Experts of a small language model.
Size: vocabulary 16384, 70.9M parameters.
Experts: 64 experts in each of 5 layers, 2 picks a token.
Training: 273M tokens, 9007 steps.
Below are experts of layer 3 (counted from 0) of a mixture-of-experts language model. Rows are named router (the router's row for the expert), down (a neuron's output weights, with its number) and show model dimensions 0-255. Each number is 128 + 32 x the weight over its row's rms, rounded and kept within 0 to 255. Numbers have three digits each.
Before each expert's rows: a language model's description of what the expert responds to. This comes from a sample of Wikipedia text that the model never trained on.

# expert 0
Commas, including fused forms like ), and ", that close a name, place or clause before and, which, but.
router:148104093132177124113150084087132112105160121103170105130052163165108102159154151113170105115114100172149116115143160116131114088095121097145049140169115136167168109149158139150149086104139131141128124137133159144137111129102180170120153126153109056180152117101176136146098111081161075104147177139115103078117109120158101112073119150095088063092136079150152121083159154119173118160105167167116107143120140191112074118137110159120161084148102183129106079120133114138071104124131048155110167087149170061152109111123111141155144158175076095179087162087158093102117105081080149063154127078157115192120155095126148122132128115167137171152226164189158107124114169099160152163166123133062093171159077148155112123123148116084124152140157114153118056113199151116162094170100068
down1:128130139087093067087163119142118036145071168138106186163174120057161132107132089141142166161080222088123115100111137103147118161097148124145090139141151140113143125144095127107121156124080167133126148121096067204087163106134124106186172117109113104103160111199096204132154130105097152151073124090182107123185130102126171141124077115097100159171098075110127146101115145095114157100176170140117133185141098125102157196096113098148138082123152080099111128154097103138121123154198108142128152082176117136130144096134163156097148117148091058129120137143097081106119111133122161116096133078066111115144164177068112085157097112132157181136116102069136091114166129143118173093114190155163110146145183108149155120168143126161134145079216128189137069125112137085153154136138127
down2:177154122157159094104112126132085165117114164101106157113124096099136127061096084108172109150115223110149143100153128148113142129120147131125113116127089149148111134134151145166117146160077147121114171157126115165165153079167116110099143140095159138113128167085153090083105116130092135168127192177157125085128112109130172114103109121142053130165148155131114102199184126134149137105190154136143194154114142107129178126129132101156085120109121091135110139140138156119143135193095130200122208183128155104114123113136089117086111160153130213202127155149120117095113146137125077099139120100140130073110095087061076145086106140140098132123172194111136167168100130140104095183079047120128093081138127130061129073121125158140183135097178104153126095195150138128003095099125075
down3:163097133149121182178115150072131148156077098094136126143124075199148128173179122124155103121161145085052135120203135138157096096097115107093142123093073112123160126138117180136099016202102149123172120116163116118204154090108185082111133125103147109156155108094105103090134177157097122116119139112147135120124151138157110097041108139120110134152139154195167115190127105138201127176131099163103174149105179097155110110073108102113158088125065118189092117141113139210100118154113175143105115082130214146132109148212145142102139120096152128116097137131118111136162092080100058105136120185147147140108189153117118131150132137134155156129116175122135095118144160118159122167069138109148157099139127103085152132132128101144111152125136180139100116112095124077103124104222125
down4:095151083143157097098065098133134127135149149118067152150021112125124093147112081128087128190172176170161161105130085158089148111102173137135138088130089144069109140104152133107170103110162122101079121145115141065170183162141079148098084114135157090129124216116131126147172130114093152129149151191144131167101090158137091107101132159128075092136109125111141157175166132139150120099079079165099165130168159106133124087110077173079182185138099160090064144098133194035115158069118113164108118147119153128082114125116170098154108178118090176220149114121126095168134158090084134127108146141128125148088137111111142120131146133117169135150108178104048092106143130107033167170155157159089159126146142108156100123146157144105104114169156125167174143144128118135132145126159089
down5:160124141092205159142173108165104101169140134142119111183099149110120126150089147119213108133133132162144147099146151122086136122100101105160112126124142122080135121171169107154067095138153136134093147102229174082117146133144109176134158086104089055120092152182118179133081169181083138122150149125072101119109159094068076119131168111088144138140089103125199120195164152149125137142108162131161104182104132117067181132148146092160058114140158170121110145120099079179112118078137083069077191118086172114163150070132124111138054156152129105135183173086103189114080121126138142153192099171131155157082135115156155121148147139113141114148130114188116128137163121133129096084141096154105156165131143135173131158095112147158101105108167157107075177139101113153060102076115136
down6:139110183238142137097159054159164097127064169084154116076163142123123079076178147163160171122168138096134146111105128128156146161151119165143062118125125117147172110183180167151070117085118151179161142153139109069184108154144153125143076163158165120143134112113134152131178150136080200158140127141222113132112155102166128125117172144156135147103164130130112140165107121122094076136151088122167154130147130149129076100188119138113113059091124100130146147153143147102057129095124145164118121138136123145148079138147110159131135116146113124118129137105099157129121088143014169108117164195167118115174143082119119176112152121139087161108132127162151089098148128079236111133122095099158142142080073119145118124122126113096128145164090176168130083155169095123135070097140063
down7:154189123075128115083142147073126111125118100133122098140206125115148110130114182124106105107124095099127168105115091122096161041136174125155101176151167159055116159103113218161134198085153127109167042138123203103122179091097122137131102119139145105113159152152211084117134123119157084134144181101146168156104130097096103092134135125128139141114163181123154118116132206139136117119153087148173117151134132104145103164152107130111159169085169128161167173142141098048147189130101174143097163174142135124116126106130217132159163187128081100116094129136105133066118073091097098123134068098204100099172135111140159161133173116091105155146148127100088136115144117088077115190105128116113119092154181161139122123146064142174159149129127151155109177105122057143134140126117135
down8:160136168192102177153154128128063119117082078177138092128073150140111102168112151114117110117113079148124102131106153180111131148116148092170133084123085108094100148097174106179099150115111129118177082095111150136088159129132106139166124127137160090112115081133178161183108092112128167123106125133062087089102140110083091157211166121127112137100170082132141055093170082130133176129148102089077180090167173159125122121150076119079158174138179090139139062190136161115116152143100132154113118187102146107118154096153132137096081118136153197063163174110171141146109131143102126117159144046171151145070127094122182090114124164129130134114088150173134127112074114125210083117092151129164150092122095143135110162154049173116098135148120213121154103133100131159152105140078144
down9:120122126213105170196060145068122125114136137106124139093117130133141111147117088084134089177146091117145121182152122116192091161106132082133135107114160082156125065102099106076142131127170082131078133110128083151103129125095103058115131103117120183189063122053171137126104108130128122140132118164120105108183157125152117111094100137134083124059169107167152123154145148111201150081106178144140133157084104081109145163116175146116131117085117139064163092106100096160139074087148169151077154085087151183147093057141169100137130160192122120109175138182091102154146182148144098133076116131152137109167089109193114157128118103147171168114102174136119160081176134137118190065094095148128071168123112094187119096114112092151135125106109125151168159124126167116101134127195099
down10:136122182192121169108114121123156134111056111141150164055128114156153106121146138121184114147090166086090159178118158092118155149155111099139115090103118125140144162154098115141150137103144092114113130094157077115148162151088139132106151116109114121119139100108102113181084121095141087144155123107148107125105169121175127057061085148159135122129104138174077135139113111108128134111118143154159121063109119097173105104157136088153159146113143104100114147131118120255113101083124057171167135083174126129180069144107099119153151085213143094120120196057157114094153173064102098094116095122148110089146170145090124130057132108137115177166078124105149140126077154144156153115117108146195082175119123183169121133140114083081049142154124108178096154152124029076124111121115155
down11:094128137188092149144111115147113086153116156136125141174120154126163116132134166124123107104131069131085119161135151119125078187168099126115124125121112142081142072116091152136132210150120103159104190120114107098144143112189125163091089139153067158149156168080095127114134122106117129108173075115089175176149166123118078066141100121147119126155175119080153194097137162116134096103093132145106060168118147095076105100186162116192106151158142137152153136090134138125149133086177121137124142128119126077056134158113138149152151159120108070066123152058121104166058127134146115115097153136112127164108126129085069150117075169119158138056102091113114189096111091052189163225096117168171140072176095113083110162177077102131094135162160115114111150116139118116185064116158152
down12:113112117084115187073137103111095178106173146069104119096133113143139135125088152180155055129141182153158132166127097085130114137110044102132181143066083104116124113144113149112109123175156133147104142147087113108195097098114131152182131111146131130135132156144099087154087114118103163067088099171107080117165115120185060120129087162121120124158049149106101143132142144108149129125183091155105096123131125153105074055180120144120124085113104131158102155120086186158086077156123193085163088121083074077139079065121118101155175099115122118051107167113155126070122116083115131155105115127046159146177139112130074083092127117171088135080122181138133122157109132061097178108100128106139117053052169125103082126130151174152120123143143116107117136111097152150092111123150118
down13:108124120162179112167170169095095133096180197061141157139130147063139145189144049133159099127085124163084100141169101088144135133149112178123161129148134144118148138158127175181092100202075100133116109138107137148147138157115141093138140073140110121168152153135129150145152130129198093136113151119140128169108091096092156098108104084168124129167135112160102134127133000150115143071161107195125131112218126126105110148123141103096087121142083145151160115145156094155065115166100103102129127135151166128092089156130124125153110129166162152093132089084096136177147126075212099197162110099088115099126148130129148128145147135103100108106170122132114150128117095100132084105092098155123159129129101092109153153084146081147114055104037145086105132125119210051180102117135104
down14:144152073102131163091123111154071151099161113209157154115158140122154176116139147089171112145155129135189108140189132069109122113099164146085127108086150179171152164131156154069139103123195150136094106155131160151107114128083132173129179121118111107069117147153147118094132110156115141151150126175159058082131120102127126142130099122123082144168140119135132147103155148137149146128074112143074099124103129090134137153120156147203155049080101106088130169194122105162168154122081079121134149103107193109175146074216133166139153171125087088066134129120132109175103142116129189082108135119117091106121103036098122127147153109129163100148084120162126126113106188129125138125156144118126066078166091131161091115189092153170094120067153143156152217097177151051110142160144131
down15:152170141122114100060145124192142095161102136116114147139103116056108087118124191109138137165122096117132115116099142198142164161156089182150146083113124135091093093108110176069127113133138113115110124113111202117132133135103044168103161201120097118066119079089097136114144138126097167153079115145144148144097023098086134142119089125138155167121150103100131107117099200073148170138114113150073154143160148145125188083146085104105095184123121092141094156097126110082108131090171105180087134165067047163121076139171143125134150127059085163097233133203098121124141125112094158102138144106117144134113176149118125106107120158163096105147164172117082117132200098147161070137108109085173147133126155117114150150112116132134121132194141164092147104145134096147159135133161156
down16:137127112137110101090103135121183138109169138178092134162142116110131098087153157165162093128137090130135145147056151154082083189113113089111134116199155103143130150145114087183123152095099142122175146132088090037148141139178108073162121096090132122139132162197112138114178052092149134137153145069120094160122116108178122139103160139124099090131096122105135156138128197147090100109129121174123162161118117120133133141149139134139127097146050127094085134110144122087086076164096138150171113115124140139142103135136147155174157117084115153079079131156091118122126122174123163075083165152045139111149170170097061132147155129136081205201096110111161098127116154152126110163172110137103169137189124111175142072162147197124100152131076162083107134143166223144152128098132035
down17:107144090118194101040131126144153148160179160143122160150123148134203134138099155108077087128155097134124087113096107175157083120128151085156110081142130115103137128074072091117041117121107127113097141106126156138148150164097121189218109118117146151149131137065115102157136130117168154115163190145157090104095132065113123087167148129179120077113099089152165140143079174132161161176180095107104093199115120120121212064135175106148158115111116066104151098118163166130156129123136113145178206169092097118140078110156094137139082138110079174088110138149180143162134109139127102111113143065111164156134160114125110099143093126084109137174126142112151138099153174127182158196100103126098181099136086113089118132157186103125154097068127141089121103132130192150140094121074143

# expert 59
Dashes, pipes, equals signs and colons at the start of a line in infobox lists, tables and section headings.
router:089110102070089072187136132124147084058118061135121108058156133081117098135118205186117167121190166092138129079161089110120113109155199124160144114118134148161179102077187135197110158137094091134127156121105130204154147081166090098137148093106105113174139041184175114136193119176166154149048175110135111166137095137101049128135177114164128104107115107111124126161160190173163118113093140159139148121158091126131142164117088126127120091118111150120165173142117071134128134142134125097099109165134092125147175108078137074116123166143086074113153097123169135167151100129186164068151115048127150109123136153107156127104162149103117140150147155091117151125169110101148159096129143137051108103095109073177154124129097133144168105124139124109134112102123090097180152108118133
down0:148151111074142143138097171100134105174158137128102130136153088157141118163063230110118144147139107123137092112166094104102111168113176101159039146129151085105143128095123077101069104081111148106071114182114154136081138058136151140149147129127161129099148108121147136137114131118051132097215144128101133177181110112115075154140110163171150141139116137116167121183153130133106111145130090096099138201132142151142107146134148072090088122143100202134140091127181118150118133154128178045091105112097134098130151127154148167130093082113109050118158158124088118073116124143125114186078140070085115095152199101083126142183115151143096114150190103148147105034125139136115161189144090091115127152141116133144100156123146138100160132147140138128168171193089089162126112189188123
down1:090079137123166134154188162133088106130128162123149110079083153139120135153119163116134133144207170125099142124135159129085083116180159085126129192077112168135157149125074120166114106104156100139160091114143146174135116128111109153141164116169179146134128093132113189128143155173103143133082150134107116160118137132100138153102129186139126181135087124135089144146133152142119072163125105123145099139120085104095083105168147105124142160079100073167119104150120177103182135065105131080117195183041139133118105109138106056136153132114108094139152181077165144160101168070179127108164152237133149089117118097097121094069175101133132206191122164125120086187122148171089150145176100172145145166119163163152081135094152170134101100126093172138141140111136145178109236118130135
down2:194145157087067111109125088070142109128098129129179118137124078155152130129096086118164160125129067089146120111140089097103149166103108164127137103113094131131149087181180109101174160116091085145118128099145124137145152079101144081141103078102183114164172121160035137132113154190156146121126153182127155172134105211133113150107087120123167143122159134156100193168108134088126106120138137169134133144121094137112075117095084060135085150136173150130116187096090136136118104111193094185115145063136105111128174102154054131168107134148105103077148192112146136198104132142107115099118117126141109121092140164147159113176111154161110182121142183209079156100134235112110134118093149144081091104142115077109146095104129093083149129161169080151097171172075116132147132084103133
down3:143111126152078115138126106092110126182111151092132149176110130135073152132120164092108150214174120108154149111077106160129103142133151094090142137147157144131044205106138119118120135096136053172157131112099108083095126116098151130168150176151096119157165141108121205116117147122081144157202188128175120105132155118145140106137125161168066118072084119097110148127064138115153057109141052160123085064161108037118083161151161088154114150112135188114181109074196141119185152078143174121127131157093125146131133097130098141188130136107109147066082062118086072136134106146134140134090124167109136134095123114110149095106157153122142087140153067148145094099104179121150085136141177132124170109125105137164097205096110134134186139136107136096103115109109171151051111148120132
down4:087125145105125168150153067161149116109123154167080136177118115063087111091113149060111075139185148114104108108107174053180115097078132154190145111096133124106146157079126111103175128146189085140099099150146143114102129135122123104090172129117148122177100114140155058143145128137119128120133151150101148163059100128105148087126079099102068111146129104153149154192147138176072143142116140157085075134176131130192179114163120117119084160057160086177076200166111100087115110123136080149179124138101123140152140108126136091138115119147139116102192084094139125122094169124137143136130133163133153089124123137132120144099109130091073155156053136158177066110128094103183160187106081148052123136106080088118114104127152172176113146097110106117123086125106118047188171162060120
down5:107107130152097118150140120143128145144108113105136089113103155144074113140151070139042115130083101150122129117112067153141139140136171084156139101140127159149146137140067104090119141107087164169119171134140112132153148136065124155111102197123113103103132103214134104122154119116177119100061210170113127116156106093144095139169142126129116101159108166125078152184151051101164108119087125167060163077164090173136098097153144153145117106158163117136134125103060198095138149127129151157082134106125151091101118133108052099205111133071064139088085096089146133180099139116147120100110186161171155200082115106101149162154128092204089164105129093152091123116121118111076060150103107172158164155134118097114107096100129147133130117178172090091166180120069163185160123136109162
down6:126095136176157146110126191147092094099110176035106163107134139119117157141100166132106159101161182137096152153139167096144131083092139125123080125126130133141121119095167084126107154107142118180102123170154219095113146089118051135143146129159143131106116096148095139110179115168160146126099133173093133124179179196083117166146091139092083133076173098065123194097195116146205099155146119143065143209123138116084055125141151148131103149105139111125101132114041093139106146213153169137070150129121070100093170156133104099186100102117068148122133059125123135115117102120114105149123132088144117121121142150063135111125155107123141134107084154161120110084102067067155104104128151107094147160075139131154125064139118131141119155124131179128148123096128148094169110102138206
down7:161128126078131162164109149152152105097093100142067142116082155129131204160128200074118121095122148106115165129115160183061105173122093161187099089136105208186100171178124120142139113124120147153140151130140089150152131140095089168156114121150083152094162140098124135175149138159106115142162113114112126159166148100087141116152084144129154112113137172117098115202070140138117078184105209084159186112112155093141134049145142129174090085069076099077212130148130098120131125109091135088132056109160133146103130121104154134154148109167119153144149098113168142089082128119117119131127084119123139218139213123087124074131135153097157080086133166094119085095113096114121155157139165168156090132144108124176160131097132124120114126169134126145204111129209139088118172138177141
down8:157089123123149148109132132115144177158104112132163149178128142113085103109108114191140076169059133072090123172120086062140104115193120134130133152125172104105136110109147113166172104128177096137098139091134138151146155089125177090113154144175161099136098131181094161095117122139113109107059120193146094118097137082165114170136090101153122131074164113100123142094122150108151151067162161090123121124125136134161197145049133123060139157138151116160080082100160149155115104132183153166113118155085160117107165151084104145171168118142167104133097064139092085150185138121160198141111201139171092149086163114112125129172090090124176092079101191081117094094114154176074104132147142148165175205136091119176126133121158128118159153108242168125115164096134124118110140085115130
down9:169133162121075089166160181098128062100053149115102141143151150099111150087130174119121165117129172156150127164068169183136113148056153127161119123188119070166133104158133155104155169118097090132126081155076129153128119140158115152123120152172181118122177172188101151115133167153159104091150129195075100147132152125141133117134103174090095119162166124146126108085152129131015083078132160114104121136117130079130085161119118141055091139169097111185123102137130121113079120103147137138157147128105149055156138134158150142130120095178198122164095116091155119136144134194124067111174143103116120139091174137167117085147137117120104142032181135163139050111116161159080138111118210105149178140131117119145126112187190142095153124144134114120184118143098154157137141103122069
down10:075135112107133144102130147165196136162136147126117181144101137147145136109159193103145133107118145109130134097068188124091094070148119101136167145103151143128149178161109124131139113139184133125145165142125097109107142115088154128109053104161099176097132116098041085120103181127079068129103134143187141140113179153129082115139098101150094121070168166087134175127113166126151113097140130074171109088153112099153154118185161103192156130136101119106144092106141056081140184136189154115091087087116129155076139197103156119128138122068197142112138147128153088068129146139106125142094130102103223071139116104094113110111132136116114154143158123158184130106123147104179172141144157173146106164172168086161109169153147128086181108127066223144117121091105147071152140127199146
down11:146146026138197126146127093141098116127065164120142161072168153084119110112122116142175152090117101097142140166062135161163096153122105091143109152129154072147136168100149111134174107160176105122146140060149120114137157090069177100126134121097091118178157163081154151148190104125076135099123091162179130160112117133114144121106132105107113154108131101103152137127066097084117156076082124123138156102080141146179090120135077116092172172137178112170012110154078139142170091142147147111125115109143142100116112151081114101102082177125157149153135087159173143177141133153134109117119153123157118103119140124048128092194139161131129162089134135155166197100193175165182136143154158155162116181119137177135126169118107171090144082119096180111071092134175141080098098131140068
down12:117088112132143152140111071165119104107124111147162096123097109137154129128156092126193116115150183171143153102068135065137114155070089107154110202108085113150044162100158173118063150094103134114138129163076173063124065177142114094130100120117148084135130144143127122098155112147090117109186066172115166130097132165107115110091146166177118137179095097095131159154102141165083116114129078180140107114159176048109099073151067111172137140095133152147085120149086123148175147059113115163109162160137061143156126054118145151106157050096145106130152158122087097130140118137150180091121122112130120139095150134158155148111145130174107089131038162062133096104137123156122147102164129145108184163096098078143115126163098123123138205121085150143137099151091169183093100148120171
down13:145109139130157114110069130121173161152135093183101141109141066082194172125133116124101100065118123127092188120145183115138145112142117116164164058096145134088162116098125153183090124186131139149153122115108096132180125105124150100104115118086156167139174084091126124099106155166085130178187100106127109150133119218114125110066155105167136134142117131098149081124055120101138094188127074099111118160109095144128105188143132059189110101131159118091134143143142152095178130125129134129138131129122183107047029151114187147096156140146121053069123171091166084079075126151136114140095128139121088106152163119133135137169140163144102148145155092184154113116182105109189145155160131109157117096102185164105069190167164153127173127145170175142148094128126108076130111186120113
down14:141084124092131148156108122169115152180177123141145153144104155096145155141107112173159122144102143089134134145140167130166179092174090101101135183165171132057180116127111076124177100140125170102125159152178127100139179167142216136178122128129176072125147163097135085127135133128117142140177181091132059134153130134151143108108092126135198158133163163174159122115127113112126134153136164106171113114108170095170106061139149116119131156174126111219154147145117114170122147185126160111161148176121103118139128091092137156198081166129147207136101072084192142109131139106115053100170157187141101110061106141149093091189156146075120176078167134171111084102100109152068100117158137132183164123077120109080096108160108203125101128159135149124146116125159087084114118135082124
down15:150144093113093137148099131145131146082062129119118112125140099140144093085133145121090148081128123164142128121119137157077068136114078148069125182138095141102145077127164103120208132137134141036140135113165104050099115055138126078173134099102176079143139121168123166096062130108143123126123137184118146217123062142156158187108103123066147101073109129136072157142152091144135157095146185176192053131146179123129159186114171093148064123120121170164165086133133109139065095163162164127094096115162196087185067167140149128144135115054099122141167140110090138110131154075109124155165121127142125165149138144105102146133138114101130104183128129086134152171131111101108109157120108125098137049139126147142089077156145114124134115100125126089113105067066144141107092152102098
down16:162149171128118137132170087127122059134108069136127140143171138140127125154109106158103125136133109135115120121160080090104105142103149118120169114119132117113065143102113133088123086116093125064129093181141152098118087107232142162070082092145142080150125090116160123063157114123063086140152100086119102140197107181147126137132123101163127151065069190107066138159079151165092093109145134121121160129115088128146107124158109157123104130095125185157125132098170130183167149075066118115081165108154134080141125080122102080113124111190113167098139197109155109106125126153105133147151081168183135183155140058156172211094158115091120138096063175159106126083061155113152124178129193122159100177081173119111115095123115117124068105131144159146125080097172127146111115085129169

# expert 12
Adverbs like well in as well as, often, much, far, especially, generally; also commas, and, and table pipes with numbers.
router:160143156172153136158140175192164055163129159124136136148195111154146160160109129090125136103127095119101189093164143116122063138087109125113144122127152187165107125150115083124149074107118111148151081184105136076083161112051124098113130162118116122127122135086153112111132163088185149164170153174080085117118148146157148134190150132081125158137141144093141142121164097140169083136144110104099102157155083122115079146151132159103141082087149152068066122103158183138147077150198150148076110124170081138136083127166115159180077157080151161136129193112136144117152151137121179124105160178135104122096148127103086136131100084167141060192040130104088105070061144137134185110156147118167098155153140136167134122195123144146048150154131171163182158159092123130098114146117161
down0:140108147180163143126143122176173179118049124195166070138080169099091146152123109161104166093105129120136119089157046119152079156126140122103132151160167132141145163103144212098073158129106154090093149128148136088137134156175087161162074148095078205131093169104118105142115123119136104137142191082093082127145164126089124082102209131129112132175092117124183138165113138127133082127106101156124182157127081145096148115117122175128127095154140115120083162190151146122156146165129122156116102185148117164152112188165123165134034171149139104066181163129079121098160121116141097180098124081176119065127075093145114158076127144112154098160088123139138123123134147080161132129117088148127115149159143119123079129160103117070139087168105119074046124105131129108080123169103171
down1:076128126083141112150134134141172122147163096173075129115105116103162129198101104159111067126111109115182184169209109132086125183144098085081058161150145168126155084088111121101115076114076186140128149107137152165132135133129153103112120147069175191155128092178093107193119104191128113147173020087168127121100059106109148132157127147119185079077136114129083086106163103132142158162153121121129129082148089131135148099159106109041162152152128108120111136102101151097119156096140119167113091122114159097134077164122090152141141124199152088077153127110137127082111137129138118140169126110153135088100137206076123113100122131066148101117151143175089113180199146122093112144168106105093155123191147159076176174137102111149170120082144127134137131082174155140147137139135147
down2:109041094111139127119087142125146166116126133147131164108072146137114150155060173129177089044120139125108141096105132180113114121090126123151145122129103106143143155164103177152142057156126159126158150149144139082126158105096096175159114124116158114115083185085107161100104141129124083136126107108137118119097194095114141131198067117092154167132105149071107120142150131117094145070091123125157103157170164173075186125132182163114131186156184097165174131135182075162142116108127153109071148142141092125102081125172163145115153221113125097130087090088185044092126106083144113114083134128171134134111116108176036145125118167142100157182128090055171102111075099083116147117147102188118125145147148111121107129125130103143151056141061103125154170099151091086137105150125153
down3:164114127104163127151132104118140058143103133081099074120217192118171144134125129126140161132073102083115106091121108202135152113153081127110213096140061086100155152116193165118109140135112169143153136154102130092092155090141076157100076161123088091055097141130163070076093109171186130093127133127190161160119125118131142163123079129117144159092104101144167147113123108081118168127133080097161155107150139129150155120136091162128115153134139133110122080109158145093124083202141191076137056149088145103129110140104092147118142136119155146100166129156169099124201180147157097115122153132114153139159145156131103073113124092171132118055100165100152103196119123117140141086188125134144176139167163133138214132150073142173126123157124148072189099137109171118170156084125177
down4:124125076106150145155152060125130154116066100087072148095066161093079127105128085137145203134101084127191130179116113106120098163124125136100026138126106102161114117091130136132171127147128168092124113115134019148115197105143118126113129154104158140090109117117109161130143134095103073140135107196099101131133145159182117117149173102062199118128122123144129133148075131102149106145089160158093125220171196124123085126087141125182137141090115127170125122126145098160149110144171138130178116153160133155186162088085125072124102143129094193110116144158087161130126119159084164106102153140153098152087160103141141016115126087154075171138047114155084119093115135112091103139139187146100169155123145136114143118115120132152146087098140063110150167120115098116123112098181097
down5:111122107229051144148165099160123098133096165096086056168130076108126121110171114134121151115187076110098153107114118153129121111087166027148138156155100161089101121148170126122089149124122162130147152090108092098106192113069111086110124072156137155117126160153098108138110121145110145147075119106108123102124148109130092130182155082091197115155114108110101150136081099112141102138149169131067137136104163102071175147159121143109147094109140163105155126143086088140148126137123167148098115144133068072143102106169123164117102043120134126092109134023132126108149140169111155080086187113126204064109079087078055171112183112098095130147144176144112102125070118119075120113076142133123146114114119136070096125107125083151145112128098152130119145133109155062132160075116171
down6:105076124146102083117103127126138150135092102148180098085104087153121125118118067126137073162100163158114142122110106110171173099116093166086118118144148153130087143129141147104174126167113153115119092048113062199129114126133128075146177132106134172107070107111080098155066100080108169101175169130104096153143151103130159105096120057054193117104067163129165091107151118116156147139094109170124140138137164115130162152132106055119119087109126052076130099134118139166185155135117160118115128136137082106143118116151158143142094146154092127141109146135134117129118183149126129184074132115115152072154140165155150050059207175117133116088118166114149150068093110120076168078101082139151118141129151136176134145171121131128068198165132094232133111117111056125113132118089152
down7:162164136144093143117146082127114113156106086122061070038143171103124117079126145214141174174068213144084137122079079158126101102092129174091127103140121130150142121137150119149111103151206112138122102089105111121104160151103071097125181169118156135115101175180125173140133140097107150113178146125136152094139112230104071208104114134132110130139121140154113105156108150150077096144068108071072109064154135141092092086168156115096130144085131110150173147111094135093086103145079096140160093128118069080120117096148118097150154106140104095146153111094161110106111141121122145077173135122151132116115137142166139099121101094102084148161157075141134152091113122163178132148161069123124108138116103101103122120101193068083132110133149135089109163081132115107143235185150155
down8:127151154107125136064102131135124109133158078087123166161134107112091133085114155157124137094136142141181054099137112093099112142105171093139117123109116115128099130080127130145115087155157156130154116173130182119115134110156118108116088151108159118098117140081133166144104111148157123166079237087170094186135098131148118075109162144134165113174135171175081126126132065165124127127112094122137181175078115157137116124111063137108165115116124033118127116137080128162130142161141094107132165046131185151176123130109137128170072140084100170158131118051058093108185111100111156127166117112151111118154125146145133126039142113142097183082118103085128146122106090127103117186148112152141078073117117169156122090159189120218091090140100130201129142165146114161134155183095042
down9:173176087063094151138112150134114136133129143100095116087110147053139096197110151127118104106096123100096139138105177121115165146122118169131117112140146130082115122103202092074208175114117156079156178123115200184143118095161129142133107195144115160140160077150096156106111123115172125121100136169141169166134125116170121152054100125098118161081102173156181120055121100185128099171154157128115105118128108114179142127160134079169064099145051093072188166115095160086096148158124141142162072146141154130123131099120131128157158181105139085105150106129108107138069135119076125148115058089118109180115137146085138064156157101119092160112120140098120188133153101103139204090165150152093152137118077069128113152157130174096135154163159201166096135160145103160090143119099122
down10:104123084162132091064121137125172060132093127198145117184160092158091140116119149154122146131120131085126172087138113138128155099151188152115118131177135144137177171063165172165166097080157085132132173122121118112122160119177098092128107130101125108098092122148106075062119102138155173136100161133112152118090126142126113120141192127182133129128099119123140148103122130099172142114208061131179112076115090154107141112087157169078134099083153085136151204101152169125106108115189090164120140171201115045168098084123127120105187071122116159080129202126108086163098111110098168131114146104075086095137149114106124191021132150098105198142131143121152142152139117165149175156144159138078130124114112129103180176144122144109113198148098101155140168105150084133132107126102110
down11:108114138134119143192123090091203160155149151126152150153112095116092101111134154085133130162147166117124166132108120102120124140096081114072118043140080107155148183155168151163190171129128124113197092099182088144096150104160102123128128101127163135168086174110111106144176135132155102105127164235183152120178204099152206110089125173100147132117142144092134156116183092147076131137082146089170143096151138151169116153098129117126077180117114142116151130123071080116091141126195118131112103146085192143088082147123123190109072105143152128142115176129146159181141076091171157163114100138135132137129126048143075096151128081107113160104150112188125166132104081185149123126164091106070143175119089181135104103133102105176119145133171125139094168156162151152128152097110174
down12:152138077133128162136121175115159137074169173105130109108144148132108051118156184160098117184145112183110149084132141110039119159125119144103141151098154130166155159088127106124121105126124145117123153112131176070149134151088116081158117163103082124150087179131129122162096113164084104113119138115132122051085119120107147097117186129142117118150100215136162069176160143145113077084044065113078150192179156150135130132152143056148139131117154166124173138161127081176128121127125097128110085113127148134151083115128121228137154123000142136114127121084139132112158167157093094053168196115146136130116130149084178146138174173115123191163157133175147132126155133088131065130134152120081109154114097123105116106125145137173143100130126071170121142136126131106143129093112131
down13:108116116128153071136100176131189163104093115130135189118103078143142131079128090161114096109121086192152184155160134154105067086158154155173148117131141117108101120087097169070157078150119137112111146112075105148119149062121175170165167133168163145102110145144069101119124117177121161139070156083121074122138136119112181099130083176097059161090118098177194144152079115113148119210129139071160078153101109140111152082091134120103103081174176134126101139100138132120088148083107062048093128164130139109154139135104181149094131105161113113121174166073122110137114123096174126121192196048104093130127117119097105124119130113140098111082162102100137105077105174089061179131124098194151116184139165150117166142110146080136096128109160155102140122116089150123132159140101125
down14:136154160093124118108138101169091040183126125098114138108083121124127147118069174207195165145121085210106100085165122158098136130115083177159084172121173142120142114108103130147098096131114108185159137143063106182178113147123159093112127176075115075131096174155144159081154092089098160148105100129103116093114083117149132154154093092128143067137157159076185155112159117145126166169180123098132137124162105139146140183134116138171113129154146145152088131058104106074188177135080127196118218108090162141147105136196141117101101137165064150122069139126138173131128128204164182140066090091096107116136148131130147146134136144150131138168144126134142080153136177137129073121117146192155134117160083110155122133188132096124135103092139092130150152131161093103141121067139139
down15:100148140112190092117151101183127127142126071085121124085104121169146096126129165182115145096107150157150139119135162103070142157124126107143170146211105200112122111150151223164119075144127147140100093135081081108121119169160133124132124152159113122155135062155203157159148104149141074176205166158113135131144094088087073170148092100184165157180126113111163083136193124134109112123167178132120051104171150131148154121228171156131114135127127104088160129111153115090191181123163143077066099121126133196134150112122109130181151144098161136119107173081158097073102062069154036129116146159184119116130098134166177133133127106144139142137148080130186123137136144159147112179133094172124148123130185160129130153113137154171108102115151115104111139115148112144145139116129163
down16:173103100126131135148138131130118144099157108114101117172149161125186156142148199197090122104171084137120153162134200128133145142126124144116128155161128093113064127155126136153109114093132102164124127114156116109089116123168066102104136168111113104172154087164182131131146171202121103172062118128156120098095120171144079098121158052124115171138118100177140107192104103135104086119164124145136167111070136139183106130140156163087147129142138104146118176116160103174093135137148171142183083077125154132124078134124095125155121117135133127199123169135154151202143146173105165158082108145162210106122130064124155086140190126152130062059141144115158122130137139151178093148204136128082099189102149118051121134081130111114105112136120071126174179144174114068134231157105148